Below are experts of layer 8 (counted from 0) of a mixture-of-experts language model. Rows are named router (the router's row for the expert), gate (a neuron's input weights, with its number), up (a neuron's input weights, with its number), down (a neuron's output weights, with its number) and show model dimensions 0-191. Each number is 500 + 50 x the weight over its row's rms, rounded and kept within 0 to 999. Numbers have three digits each.
After each expert's rows: a language model's description of what the expert responds to. This comes from a sample of Wikipedia text that the model never trained on.

# expert 46
router:467497480495529498509523512438466553617542513559484385453516564547477558572528477511517450571493514463494482490504374381548490601459526504455475479439482579558552434493446445428579451497610454459469448515529571544566488467488489538579465542532474603507435520582455560472458542526478459473530505453557468507414514490539541459468391498530448529461535526389479499531531516537471545428548528521504526480508573512519512492499577611474521547346451498491582548552474461534587585508456578495502513513541507530513534553582472553560522466533532421455453428528424511469505487342528463506
gate5:522536393551487418541449414473419559544468486495522522464547492519541458509492447509515497526531529439487484532499424519630496531574501478558430422453454535483469479534485484403550525510522395547600470525549478558465586559429535567480525486478514499465392480376510416490531408562445464494570483505480424474509540489468566515499434575499529483581459486532501551440554431634482517467462484522618622533526476460573455457458475469586531518547476468531554556560478586481515560481484482536472466541576471520469492445488497549525548413461487438471581526455423479419493524374512525426
up5:479467457480494525583551532449497473514474451547517440545524440450466533526509467452514517468488507639397506571463485503463465495590520518547496498562403453521449487506504541468508498603557461591580373444498463434532465503603464448531434568448546523472402446488423483507590411545527488509502444478437600552489530490449536579553501506509493500544487546498446491471562505515479564483447518497565526490491518482559406532503514362451480511482482480530516508489450545526533438490462528561657553578534486482511470536580542519462505355440463475512510524439504436418526507341427473539
down5:607495430463553423586583501539467559424534513418464474483475452505528510542594505540517527603516443506527474506378399438482483436535501520558473490534470488485571505455525524573538518527466426415548494548538513459552487484488545470448509501512479639466522533528579532533524399544519510550452569552442473421572546402453502544508520528537553482479652600662497502412470597538498577442524473493559509481451568544479516540551500519503501517435424425559521555489423502531523479511454487520548439514506511502441535424485459445465529535536430504582490455571403467487509515504501462462
gate6:523492566517530449446483450571550492523501566475431501489539516597530502492490534497426519470513479423581513583409553452595512484502480439527435447422544450498483501496510447559488481469480371532540520551520589487510471495456551475522555367487490517473568469458540501559487545482471483479476529584623500402466431463503478540516599542568528496513423542489459513426554448569485424474545555510483532538511405463497407513477512612505591509444475521499514514463454387507561518472541438533316590442513463563443422486480517446535583452478457512455454455532448510565557439435489531539
up6:507524498584478547479569552565506503538516499544554548441591423466503487496524549476482527413509471552531569571476473522545515496526528437579426514536492413532481486491483433521552539534471441469517458475578453549478476524538546501548470432534467490494545442502529546565549475432470375496397546480508538495506456408497586459491492554481510490473434604474507582397473532497571491425452525537504454581450403431459409432422584511501498521479524500514557528569506458582521450587560400538574502497475459345492481495414506454462469555534515387434461455443501503482560645525456559512
down6:460459485487543508430570562483462472492497519534607458578546501547478530539457471520492483452508442559452573497499490473446467513440394511509473543559460497502572422564502461473485451464419527519527558446494525451538506568477562547394466494494498546535537466599465465436490502513454564470449430499461379402528569545448510484426563520433502476582484547503552602509431503478466607448400493453445486584433429657458430581443480485566446486537523527515482449558463529508480507497487483520521469487456570457459434478534588425426588629488482482445448512543514540478419448517502401527
gate7:526469583445464471506533543488601490521586529413498541483448478629499537512528496490498534579518614473572480474549483585421430399574459457506458540503477523471542539567435511449497501499444432483545566518478463581571568422485457545546556549476430545474534504482517447532502548536523515467570489506463442447562490543481528539496497599514486522493515421495485462379460509487468431567497441487470537459474493497469482556462507426513502552497402526497475567482429415447572637552523576624534480414525458571496596515519477489474609507538597570425492454592578539492470459493482448464
up7:468507483543523478570436444544454542593537455524493474419513476440531603467558499571475492508444406458507494543488506486520517496487577544465604502505488660507538498485515486439478521509491497562485440492456480514504417474550485430518470469521501471576507552489490496469472450570497526481438507472495521543481475522574354485400551486488509539462511538507517392635539414427526469491514453463506447537511593505531582533464512505563470418454525413564504517521558573493518481471522422417494520454443477547476456495572442576610411531409539436512546619415536548571527487608557502401
down7:491589572408504492516517486462507620430493549540494594465494432518412505437464606507408505548505459570546514572528613542441397484469430462461440471424492565529479523469512513396484453463437426462552535539531516485538595579462466451496526529479497520563480533486519515487617438583476513502566532538548511504495565534542521506497519584463511459480452516526512393535511541462481517460423501460536353430569578484410470577495574557513543562532440474517550547535523450470439514580496548557500542562468479585540510517528549418564463517548501465485507539509620467515529575496420502539
Digits and number pieces in tables and statistics, especially decimals and percentages in climate, election and sports tables, such as 10.3, 2,309.

# expert 53
router:464514475559565472528538494474534506674496529516575522462491537508520564422581475550532549540459482454564505445518379448541517492508555445508494534449588497530425490576556428492557437466529437522489464560566450493565460479509599528529483426519496555447442478565485544549444540494552454509583543572524461517402534505505491533435489513450489510475442440371513498579585475520512498525605474434530546516569559543468589483527615607436523486492450508493556535508596413487526620561502567513447625503530505477533524481555584479471497502504547447528483495497538459484544484419530533414
gate1:519547425413460588551491474519528519508462500502457479450610483478494594571576420522555524503515422545456551522554431473581509518466463534424423504563566492537473503390533562429512489487446457478545532539448450598511433543562485495466474470542413571449444556398526499497465564533574448508536478571459453460469474552464402485435440552532487458453497466491420611485594464566440535453548483531501480539497521463469486490578464426495463572457668504480542436491476441534489481517514590533439516480540570518473543530508505470542487523447573422511513510392582508475448391520484478564
up1:501487413490471532540596515529512426521361486525490533512504532482485563495402460484415400553532485566493476485482501518417498491586519528508520526522491538504501561443479562574455493444536552472527514450572565453450486525524537426518478563380531498499485474489583492501450482482553577530475457472544418529507490538487458594539477452406581478487419533508551508507533463432634462479518552506539357527421547432495446521439537488562494453491554508517419391537533527534479531437550437491486455532598490510501589491451493408464495549448596462468405533506518513453469577460637600480
down1:564518425423467652373492477561485450583499444546551526535537503487464563565554463559503559442440532528500504451508477500495520602497454529446428490546511576545608459488453510563549410519588508457474513480468444535496474526461456532514572537430432590545556495491510525470444517460518490389555490479489541476466589453397592441482523599509394500471587573499510532525522489477523463475520577573521532545434546561439394547547401566521494477452489445519543526522494495508373597526512454530574470503508477580491517478435528489497573464549537511597465479421501506511468472546471504524
gate2:463473523446495613479576474527501568562604438526513558549497542406558565514471381515447467423501469515472450390479494495560506412505578418483483480543477611518522633474432505542585537538512512528597507460429500457461487621500445495561472531551427517483502442487486459586574503494528534481529540497483486462436516487399553511529548539446433479450451517500497486464405510520541474472596436496486505464490526501498531519476516534585560519475468379507443643415416479383522529488486560497508479537432513485506474467485509492444439606472478598501553521541483448561537545514511477444
up2:555452551537569486438478537506372392491521480487531500604533526475552519489486440501488533544523428460537383510441588491487469453575532453548480531542446428471458469518509545584433573499463439568501608480499495433498485516506601549479460415490457434473443548530549486542376594512396479529458501530547501496404446601531469503438491462512486507509455516568450427514488511419492388566398419480510484467430502507478467535501476480557576595478483507404456579437457493586489476548492543446506471493378492399468478581548546469512487506551513478468479507494485544482490407432487512473
down2:464498629455462486542570501494439514435444456509530525573448392457566471474538568543460475434516565419396501520537498430532491530513480503458477460539454423534340480491521460516487523566489521496545510515570417500533507504512499516592498525495528472486541575483462581640469530509420508592368531485448458533584506530521464459558469464538476517534475457491476482568498444498581518464334491513490579479537518458408519433410426472496548403564420529518435466503595575472538527523495550428476462482507472493504517559506479512439432480491495449435537500546477423402522441508484432506
gate3:501586447507509499433527465469474564531418438504521472458394398449549568481399503520482517518423560535514570503489484457485424456554456567568486498603487447487498480462531537587474490562515507570411484547612496482504464498444496473512443544487506459377543493579545503527499448447531414466538529438529523428505536553447512559548397552485486389490533533426521533578544565515572532515472499532505485561518506518518409498425615609429528490557544451626394476452570493480551535519537553540413569482506540512491422528519476482436435470557512506521468579557505484594533481530500434472
up3:538618512586561539576478526414488474494460526461532515459505543441454603549468510560452485404530423542440567498520560502502569474560565587484434470552564511531495524526449467524527496572398421523451481504438497584460578510655450467497463485455555528488407482459472555594506543441515510526616475525517506478545494474543563437442446484457627544550600513508531606556481563490461544515470543497502584570563510503467525471497554532465471546606408503571521465502492459437477485529470474471534563545483494524594488534424558530495501445462458535552558488461497519570436450506578540562
down3:513490431471491509480509524463499559479543499492546519451511471545441523425481460465473465479504471511529526516466445518421492476557506528562566583474524491493567419503504473506492577579371507500364384448453447502579470492452463461545562476397504503454539475567463538493503496467508428554470512491510519505483445627522474501536475474545574497505530520811427459492483486564506416611532560553518478507545453524544464586443569538520446549488536587529474521454413530519495494458480561558487495551501513481478480587512572440472514519539513491543460471478540561438489578531514494487
Line-starting dashes, pipes, colons and equals signs opening infobox or table fields, e.g. - Born:, - Order:, - Coordinates:.

# expert 7
router:397466416570538419516453463588469515579553508561609451477563472544389484498475560585409473643517571444493519504521381439461512529513565479508580442511521470512447557503543380505514372535574437408443565495549512547582448505492454564536456414476510559554402535504534577548511515465523542421559505544499461491355512474511547521489494518457480416447446487400487443489498529442464542511569441523552543496477562566376493504531522522450452504497517489506520510513484503497555509492469505495448543508481455517529501554555504532520594516546490505448550510566506526478525472415490448494
gate2:460426491547531513535511516575559479457471449435444533510535559599590442526502516573506483507512462517456489496584427480551503514568530468516492482529528558527482496457620516517528485462535494552491572562573650470503457446478456454566510432496542572385534433525406565463423525475519523488498544601618502505468528407468482419604592462503494542478516497474547551537605521589534576414582462535441499443584574501452525554522496531534503485472511517565448471510480472414502514551464523532579452509455573504450455434497451505454464521499458465368513423466551563482526544425565511440
up2:594523512461412588448531555421469544498533535567521437500422404587523473541488531408570490477505529403535446467347445464527528516534464523451480456518495483538584532423477450537522497463488490541492568441460498473428509485463423515513433528468673409561475480518562439514544529425446488537446535370531515515495493473483512515457552567429511535546528508518521505497458432479527512436578496456566421588593427469601486457470543507513463392534446568451502526476570476492491528492546512453420451517475465519578469457573497530523534427489540501569573535558478448505507471453438514419
down2:516490517487552504565543486491616518457430480512427447522544542498451508470465423547559409412488500528554449494438507432543478522446484499542520585477507527482588525635476453497404531525520439470414539565467518436487491618613463439531504475455474602579560535481467558503412467512456512534460447603517485425448528511523508532474511528519461506454562470544512519348495533444505554512433482495498555518598467460463453553551488426507436612481512413510504509540563527565435387503457489440474544511524429480567489499490604455459455520457549572485441449553452482558464416461462471564
gate3:555361483472545413492486498419523550541572496555502492534607569544481538478490498519633509511573492559464512574522442587436437569457540518503458483471501459487507523597607498498496495538577417553558439514592503587517494498473529455453583531547512556503541468412507548548511571542587493435553464433429541435493539503527543466572538471509445548534511549446446529481449530679451531505551416484537557589517465552508556503530531447409519477581514500527472512473475500586484502544419482538496543497526528567486521543581467497510464580482494411481479580493556590523441481493474460572
up3:464543535524502552499512481432539581509450480581482554505480470413558504428530429453597530516426546494386497497515404532504516505518540522502513450504501532453543514502487532533519486450447445504543495466552609437530488453487449525511526655439500526468576504559386451464550445499497566494571565630473555585581587484452395491425491547436575522549576481491516501502572472414460442573525589505475514430470587592477557562486495509438503458523469498423531559472552524480446505560583498596460519479558513519503521560489511542530436460521513559557426430555496502537525490539533494359
down3:563522480507551485560448503446462500529545472435471575599442405444504597482468440498454559432442542596488495525412503403591410483519493512347565428469505443468487543537529496554429411524453458485523473488564480587518517459512493417473574542525429519410477524504525479486391525472443488492473443443492550547459528526522550493506515476503494532508573615427453571580551510521570537437472451418423515569464491570585565548508528505528529489529478429476448535518443517421464479495552498512491394542565498540510534389442446515519509503453436495479534505554541442522571465443473532382
gate4:459514522564481496557587497485504473554441604481518524357394384477491465506480610489542556459583463495400563378513516420548449493404487446476504486515444459548519446509526494441538490507563381508494428546565534529560514469467449504474618478585567532484445575509491487585442568439557429471554568500530564472449541440533482439476502496505466469524505440505383531484487536472441331571479501510511596503563453532418518522613531515559504515479449532524474448527489562531428541482550538564480587513504474483494519465501497529442483509549503468490458461486507565470472472501431507520
up4:540570431480481548508496557410571516544434419498377593499522419538449522524451491519503483575515445585547548543468558461540527454474498512513495468498470504544445513505542511511455505527475462524474463476553652504409528463436466491477506592496500442567496471541477444501422564422472479541467537480538612431539600416520527573561461513463552530481459473483403558548439565467455539597579499462569474558441478490564597394470514486495482578517504557604525463493446495547521514555571528402507562544567486523522476425491488524451447591478507446561533442445476506494454581578570490437
down4:486472536541428441524495448485484580443443453417476504496471454462420506419563459526499447411493442499462498521490436508433447626383505496453462488582484476487458467532559540518533550554474491475439463476425463479477498499443481536515527519456484485531467560453531409438471478562406534495484446473442426480412468496572520550470517389396534546451560580593501463559518579539549551423503482534481454468548565477509493432484536445490522569526535502574506553437586518580355493468519497491482509401490519523490480490569485521487493679502558510433474506566473436509456496513361507441
First word or piece of team, club, company, or place names, often in tables and sports text, like Groupama, FC Volendam, Newman.

# expert 15
router:492493467566581434519552524416462476545539554521516519472529542486478506538546536553418556599483506440562490468536380406504615504438528478516487461510516518552612485555500453579524448544502422479446528501561482540565464507492508537600454406467581588430417494536453518514433568523489427511543484496581489533410512441503479520349494528478495505424543482447465479535569533453442543478539473458545530454546585543434565491530589574443494456456445504501510580507564411506515596496468541538440612465549497537543508500506516519509498428597525498521470493508509499399591449402549507535
gate1:591562525530478520446431532485472520521504510491617473487442511536553553464482500479535434511493439507501502468525436374489539541491597568474487419507558467625511522586526448529559469516530438402411504511442467487482490491441467520572483495510462538417488459481536458506535525487485436496445557581467458551398469443506557511449484472595454498399435471440436452446586478533541491451519514596560598510566437537487427365513481550447494538387549451525569410617522477507487465449488491560481515526512510462502481552480457516510500526437647493542496492459486573522573484420518587536
up1:525567574503488556485497511444467572504574537478505518516461483547475459418392490517426489507511511472502480520466532435538490473465394515428516542497525509444530491582409369513494522428465375471451463513407471529411485488490454560613588458506397498561533517549472543497476495498415443547488534567526474548446460531417483503492584522527519593500539447468447516354518496553495499430491521487495525583477471558451435482528482452493479497474465515527581391549514452523580484525531404578502449465523459470487471490550507416489499433424600456492473497503517597520476467412350581474
down1:506533406463530472484507558394506477481471486404528563574541524489448525509500554488496478408651497549484562448391555455504541562454511493468499594590438489495521502474527601583562543562477564622524413632539459432458407498508506497573571496490528461594473482455463549489471497510499441596449507455429485452517458448452499469456578519545519493456511439528429484491511523461488433525560429465454500463495491418564551478533594524466497441548567459432526558476552436499465505410489484482479468406541476513554509465425490433438517480461452495469454550418562427458605496490502548506
gate2:530515603535517485392602482526537571494458568404516484477519474508471535528550486463524473527510493448461464507411534424519511541494576508486480429475509517506473536473466458449601436489473463492466513489481447463493504448484551445498494518597438490530424454532487487509542471541522552416532444578564511503363439463489540410481456552552403525614539541481464528554556449484468548436560432530537506524573539530464431416570501439452480438537596444520544465461449407507458413429418476371498530589534460474432388514461499540510568475478505490499413434586426516443540515471522592463
up2:510468498573510485536519596454535396537404463631516455486511623513498478467502504487615445636566479534550542500566465514461553589571480511534535563506572518411585463503589533503453465463486608457471491515585554554512505508505486494429517532558528486528501475510532515503499606522512607445471494449460449420522584526412525523523494525535475451413475535473530493431377446552465463501495546611563479523426524485588386501461489555538509507467491431537482525537527495440496517497492428548430490442523400493539574459480505540536505529576484459583579512498473465567569423508493520514
down2:458576611454539572559552529525466474493497490504557453487389483584416541455475522558419508506424450531528469481453478437398472588506415453470551536496461517494548499446509498444551458585560531526526555511516480451539559423594591534494477498456569504429428548570545519588446485530528509568403518525519584466533516526453547489572507450528466514451421456490499493554500599477494428525510577482585504436462563501519534505439449490507557483422411540459471478579435469495488478511549488507486441554462490505533506643548490455475462556574423432533503520419543523615418482431393480506
gate3:468447561488510486557400442415439496455460492508522493590497409607521475578550512386527415501537544571452413505507552438463476491526555566517508523530478439528490533431482546490534435440516427509529493521514513471533570564598495543483492453476481575575574526553417491462511484541553519469519532526466420504474550531546394412556521483463504456445520513508541593586502490576449583393519507429482555430627440539549503554500515470409502460475492525443404577441467533497551435499484525490513526587575557480509543404546484506535512483476457589480493451489541393440443549415464536542
up3:562478497489507467504427477512450455539534512457475491608561514586545498567438504442480624516543573529499410557504471468568513547534595499431589516529394511524540492410439437549534492473444490491414474546481547504574520504434509533533423521417516510456529502496510532550477459547400452462458495428432620529482526584540552513483524440564509522527451549520446556605496617595508539458472480456545553500407447518544516494437524548432516524499514405410552462480605458526484512486527512533549524547394485479587559531565526493402477567528526535446511490533626495410492525465464490526
down3:477496490545558440524638585500521499596515564483564483439464521552524485476531507435454487494469490563583395448577468527476505438444487455467553488478466548504445524504532453493544561450545561418429498520556483486522503516470502418643460558482493387477469497525490559557392466447480475562403511529555516481571558461579494487391493481496474498502462541453555580494491481489459566540545610423610518593585367551474525571492442553438420492518532524464521469524519453560512512519575478490452538600487449530597532397558473474484489554552475602505470510468483509539484501463528516523
Pipe separators closing table cells, especially after numbers, plus semicolons, closing parentheses and other punctuation ending list or table items.

# expert 61
router:479514501521594430518482592519463490620509558550524457477550535527556457490558516594479450556468589474465546428512491383503537572494553489498518517398493509477576464533512482508526447458535393440450492580571476583589397498554485559542426518579510548558462520576480521430491543548477492412558585541566511497423547530434541411413468536429497506500546508439468458513502534522450479488586448473492536542527602531427514469519583562492536440500436460473557497528452397490610645490459550485485513477453453481410572524500544502502481473487514506507504499557467469507556415409515540514
gate12:448536531576577513538516524414514439523444472462472473448522488428455541526505459508501472543469426433616504467592484467507513603553504516504567486476566556576535543546596553439512469401509489524494520521432519528484545495445570465488551579555525529470437499456461470484442561480526545538561553507506448553372422400386485543550478468555436567606561397449471481480476469566464506420496473547519532461584513502452508473568511459492489514568556415404579398544501537437479422451521581499494607475453438551531497485512514507477531520511564462402524487462485598453527524572519540440
up12:538497424514550459506526589519505484504449567505432566503511531470500604474542474409503437497494420429454502457571422533563544535461524506481515461472550584469506535572522526490486534497496452528413523518449524538404529581501608478568410591478500522467475431533547552484406576562497479475425472502428454525437417488452528451393412480536507499465500475484434569463513503477563538390496541506509478476538473528453473446579524484505396468450513495515452376445420455462491501518536510552507443605475502414562490477428508472445417514543475488484612545560504561468597405562420574453
down12:540389429511420454468518462519489479374398414456487522493472489515446568520510431487514485546504466543451589501500558544636487535526460507503516509458515464582531468510490411515514437464511539453500485505525389468400545548560509512516585418382531432491471503341496569538561483511565428520389566535455475450503560465492491453561544489521482524491441493617493501469485436409588577512509506608539479588578486485476441501518425516468383470469537514499542481546494476495446528534503561547451507550496460457532513466399512510491460517549515571434434480517484456519417558536464476452
gate13:534566469461468566513445444527511499477458561524637474492556606433494405582429477499568480553537497442457471477450515482570487523465468481461509511505524562436533479473492451615600460542451422549414476563525555507556493504406523545529481439587534471518539507622424515416515493512525514482530536509493477372487530455549532542453474423501447439519439560457561567596499427502446504360472475506488567460545520523552451485543516475449546525424420463533490572502528474498510488399516572465472560554448419466523541547484427426517456576566509491500545596540447399478523462559500491507
up13:542460536500470589596438517436540501508515452510479577468414604523508492491475505570422509445582508493529493471547461337477542376412522413379589559463457453552451486496523456481494453505515465502442501474538544442526507579515541441506485536470553535539449504495527467525465477533635484487509537477590501416489596440631524466581447407481492446468437416522474463524497509517491545402503531497462530500423523444518455586467551488508548533511476556451530451508558518446561485415533479431494458562444541411492468475539506368545543525450508474446444452440483484478527425526520458501
down13:548518527422552533517554529534486501643564549518524480541510518564425495542558521540576486494463440535539537494468449571486523540628490480493533419481479521423606571385515512529450583534468410485506494504436506435445468491556495600445509662482581411416406466657497421536467488539491470584516499481493518421556546495471490403537514521598509494535582432395504475466478399505460480536479436565492565494552500538514548540468527518438465529421486498583519565493548493478428417521484487533505509505501545493458483504550539498491490578467456434473542520577515511457519558490521493474
gate14:577573506568545536489517575520502466541511357505440577435467520518523541510421479577452511406490505459505502506586552396545423440539508546554562492505442545608524489506551506463501467602518471490495546602558531590556516447526440589525507444528491534510540501460528518415444576462610459412551600412534466557367575448547500506532518378563456536474523492496423448584495533456530454518522525511492490544514531440444531563469534524534564530469492581504431476481572514407604505455508428509527507504453539526448472470584492560488551522510524425442454520457478532489534440477494469521
up14:486502452498451590429486518508402478509450437549525445425481490540503507538518498551574490503512527526542535506464479491517411447464460449498516543498472417483462445483519529550545518537456495477358506533468556567489539455453555540600476495499467529469501524564636485600471521451515455476597524522419512502445602494449537549526477512496403456435407530442526482554503538604467469478580401504497531577472520568533459470440483478469554544548383500639531485461505430564576541447523589491520475483480465528526568496554494555475565469492508537551669465526497368479473457445498428527
down14:485534529472446513537482557493453448513492531549601522544539540467474469485507449435537488568481538518482508493490538536488529547587428509511454455561528422399507540480546571449456445530541474545398453500547553417405540477511500489490487488463510536460464482435469601452493544404545489459562464564511488461524552463519571519405455514509520550478467544516496453514602400577458496582406437494536523487506486555544547549503561498523557467533578488474526537501532489438499370570500425456400569388445539410532498565530499525475516507432588522563464601464431487542365421498412388548
Numbers and short entries at the start of table cells after pipe marks, like ranks, positions FW, MF, Bronze, party labels.

# expert 37
router:451466469532587469476527543466562470701481585554546457431581523524500468507531532550470457565479556446585510509576444424516515523523551433538429488424502550497562513471494452395563445499564431436464489550534526581555464517467531560467524483546473554472456478531454585513499527458553466457537553548545440515492582482492458397446495526451527516527546503456477432563572493496486459406568469468490489494473584535480597501579652578485512512465537449457510574543509473461618587465463475487457538539537455561528527566491472530562530418525531442496476423528523506440538464411503468447
gate4:512413492452439490490514474593464448490400475374532484433511457404481429505576572479481529543437453434535495544537528502500472435522474447439435522626510519455461463506515527469411570561520497494466520589551533485558527452513524513463504516469452493537423638444536466454476490583622536436479533526503493477480518530531449447535523492521528536629552526481566427560523587465386580451457476536528541440508555484583490516423539551477467548466546531507534529431506418442507517436544492460554488519516497432490538482573424481481533565442463555470483553500518488507347575388507445504
up4:550606481558525491443426527418489656615532537487530513492553529466520493502607582520552541534528592551484480398476464487531500490443457523596515520414431490445488535492435529435504490449518444485486536494470454618476541553452503435524533461590512472521472537529421495469514500497529570453470509384531434427402439524519458400381488522560517468484457426456553493390480538495575537557567526542413474593523514503503455523549508533486510536508487556476585448439461575501524539514522547519442541442482522537537504476492497452557477397530619537460510491506447529525562429520411523520
down4:500438488486499500435523469538571430543542479485513505434507533479467475448509516573439542535492544488445540424451480426507477586565527477476465462457560392489462511598466439550440503562471504441524543486545526425517451511550510517542530463376535462506456499538546433366439491462496521493455480460473503461460418487533471506499462546440523443463437552200452558569510459429451461517413458486425509501530525466472499497487439520434443451462536494485520443516504492485476541619529460508527548445492534491522424527511599395462558455557485563461475509565505462500460557491511433510
gate5:524487458506552435549534444529433427515429532533489430503575467507465505502543545527482449583480370499524475545551516421502516443468624601451543530458450480555417505510655497485580440495558481427522444513549546451559514520456518572523494495390504579364483488479496507649499633487509506512555481430435544545407526451484504477534528560494448404428519487516442575524513599435467518493537497428477511490482554438531493553602541509485583492501540457477568554471505464383445527512460473503540545509475542516513559488546496524483552516490480488447496520569551464572498502516425473433
up5:439457478585510459508446577474575586534420456461470488478480593558542490537436475540527456525493562531488534455447439513512531580445448445532512478362573511450575457534508508470515498445591475487506509461449554484467484483560533523513514414554513532546407541547559609364468488523463489378498495603518499516520453579515525588480484513512582449463499492532547510466472471593519493573532604577494496420551523521498475519496519520459439453532502423515496451539508437589538558549449468491471591533554429497463468533499575521529466487513589499513462479488537587368485443484607599582
down5:452497483573459489490426446535531512512593477506496508482486328507346515443540546509475526521487449509422521547485395597522406491480506418536519578499493414530453516497511509547589473535555523468449568553518451583496467465478493519515508520503406540480563461572476474517394403474489565437514537553558534563478475469522538454457492515529523539483512473370504463404463473483422510419622525486545511473539462592435539466529535589524485465469447486582479447525495543511558490415466495540436526433558510562587439483552559504493552513560475428616474477514553490530510392485510469537
gate6:514483505611567432478584576494596512531512511436566479523517609563458420459490516589516453594464539450489546473445403454473520487532453483549486530533503505493503543496505493483500479512565483498488489532441488485476471510523563502548483500483471515504518489535524605534620459525554503325514437495444497562544472511541481486483432497493572560541544585473680411500558471582587418483476478515432471511471567569473498479411493519487514588538553488537537595592370496597549525524437513534467539508530495466541512437481508477396443462429558505447506468481521524532469438536523426567
up6:535555533491480516530530685486481560516493569539565467521450509490481469464536453493540479530551633444529591536490352501525465420573471561457459484543557533570526550536537468516492477425506423397493484494503458532558527500450480533544498549473513449619546411569418491458536470447561398489547493474458499377510523529531499554446522452582516560466456480504601503508545484562430459376526512528460493504498607590430462500560534463555486516525498478486569525488515447528579473494476472486505490488517470575485465423435479512460472446479636436579536495498559484586493529478523571514
down6:586509497490415498466497544562405461362502518442525413467438573419403487481512438476499523510550465489485489512528448528539483523506555523489512458540452547479541460514530452482505506526495534518514578564424553446578462345461417455492439479538507521466498464499509471456490472450495510506535508590475459480447549551561474505433547513521589488530476460252518555447466469446408493504514516503454519570489551479520448473567503522517507469494513522507377419493521532506509421568477455490480480484469485540594523462485446435458441467461571525503453561489423448546593664465468496522
First digit of years after commas or parentheses, and short phrases like ) is a, by a, two, A in biographies.

# expert 60
router:420419498579547477577516548477485529580478494477490478425569536509456536456569464538460544535500489468480508490518445431574589513498481492512470556485519553510563496539494367475585473510556366417515456532531527565521415507554535515561487433515534501495478544526478543543407486461496492497566545607566464450441542485523546525430435499452525532486467492459498508453558509514519499523582511488534462532595530609474566503560563566487477482493446523456501495467547447449540657512457589476503630555578500476529510571628507458524512433548614495564476423478500492468470421372444463493
gate2:501507542530557525491502533511503437488447537475439535422561491467528513432563506497496558486528524521495539544516599520437543477453501547537468566578451541534456457513475432505510466558434484483429528511494569478455489417541597439563520487486592556433493465553601532534474535501491491492467409464510424521490494527460598466463422519504555517584471594524467536564452535498522462477483545478525491504589501392480548523462495616496478505571463444438476361451573479457491664478502527413411497560538556442475469473506557416524411510480482451512504418490445606396399476385535507443
up2:455534431492547520577528468488531509607517516564497584589408540497590512470534458541528526554472488459531481435575421466621453460500569528476504489517572365498492601420552568543419492482476465536498466476470454563537528418488423497426422498555501511469536506521565466411506440477516477484492538497480539509499541534382477480609531487508490500416534434469506437431505457526505449551477475567585550424581579542460427475525556417463496501419506542552429456498495585462478541480453606524549548584547379527468568535516548464459569459578551525537540524498538520550522493509461490575
down2:548520511487465493563459600591553499505489472547491449477570552485465526490565459505534557495509514465457651473481528488414517526520492398445419512464538524507414539587422533493468473520438499445549478501570469507460570364491515552445460440464518539522496575504558596413562486498472556468382543441493535556579505556535519539456400498511518476496441538329483519430418493513471436541438488515470476611541499418455553482533547525555481525419484473479464495525441447448542508448535498530520521458508478581426485582500483495474480431559537513471443463518588366570581464514530509493
gate3:474500500544553516462453433440482517612551618558503495496475438454498438464418502503546397465499484451480489449512414490502552493462526629505549506470510523562489509464419540453569470504457459477472495468509519509481478522559555440514465489571585499455504506478492446528481481515566510547526493463569497490492504449473444462530493521547437550446578510528562500451511428437510583414553500461580516504581484529489490475549551432465499465402558454528573553489475486421479561462417650433575543553552411481512454601492534438461501519497451511452552470389532498585479414417617590366
up3:450477543496491567589594477571469493412526485450476471506564525543510635563449511407483453476468526483498480460490504514604518465473496486525589560490423577452528540420501456515512598529534539458605462516528496421523433553455497476552429511465534444458508455524389549564492515545478498534580527516510529512514487418474524487421502469469546520548442537563473518489416480515480469488530545518409526518543581559428501556464575511526441406583411511559409438440510517462502411505577497519516418514466577411407427370517440492471469477547479545585501512581521538450492541418457445448
down3:538569518469484549475597454488493399512543544389445404446446498552512446493485527505543421512462587510610449455575495569570553547504500451446520497450504474516536538546585528532465502471576532408454506446455481567547510619551515564479567556507505496486443525468469470556512558461537502511519493459478485567480457531501598567522575477488512499475379478531504549626577489477518377564461530440508491488485433574456627518382406447471534447479499456527455470556469493517510423413531435590435468482538444520530528508548534580551494531519580507546511470621505517508492482500464481441
gate4:525509510537533449526496520490533455515473509465590523365531544594484528487488543368493471405563591573542573546447464524542498527539505487422514561454553556593511495493494434483536453550425511486498542531498533512456592412507437517469508477488526481517403467582594484473463513563441457594559544477514482541509482538464542489530433521460431437496472451497444553503445565491499489477508437451511501559512515525514549456481526579625529514524459394437509477522433514472510453479551433556445466304437458529538419547585614524497476468449429511579537565462474518495548446460558429509
up4:395454413470415482454453544496532499444441502549383522520405458558454378561475488456505447461433469497479470526491445453487475502508472535587474391513482463462474484475519549541494559450561465509544528488528454435532446458472493513521438528485549452533586501498442535462526466547609512497445575486447572549473551431531452450572513510638566487509454519488559437477545440491505548443503513506443494469490393493520491473501472456455508387544617430502514494480459618535458523575460493454640505578484494453491548466587445437490559514533482370555501481509553486499499490545508623438
down4:526477460549499477537494477592473486506589428511441398419538500456565551514506553392532500549535464493504527506517373478491561441440524471407559550575505557591489576516561531507554495477330530540475583420551479578422568483449506458463527462512525529466476497507572452535529562489455439443500525467446511564555516583458506486567476465512516504517480468416534486467464474534502528541440447636465456436494537445496529533464611539474531448497436484528594383560485519518512406532589461573476500410439495482444461490531512579508494506483407408478533466561506471522536537527591517472
Periods ending sentences and section headers, colons, and decimal points or time colons inside numbers such as 28.26 or UTC+5:30.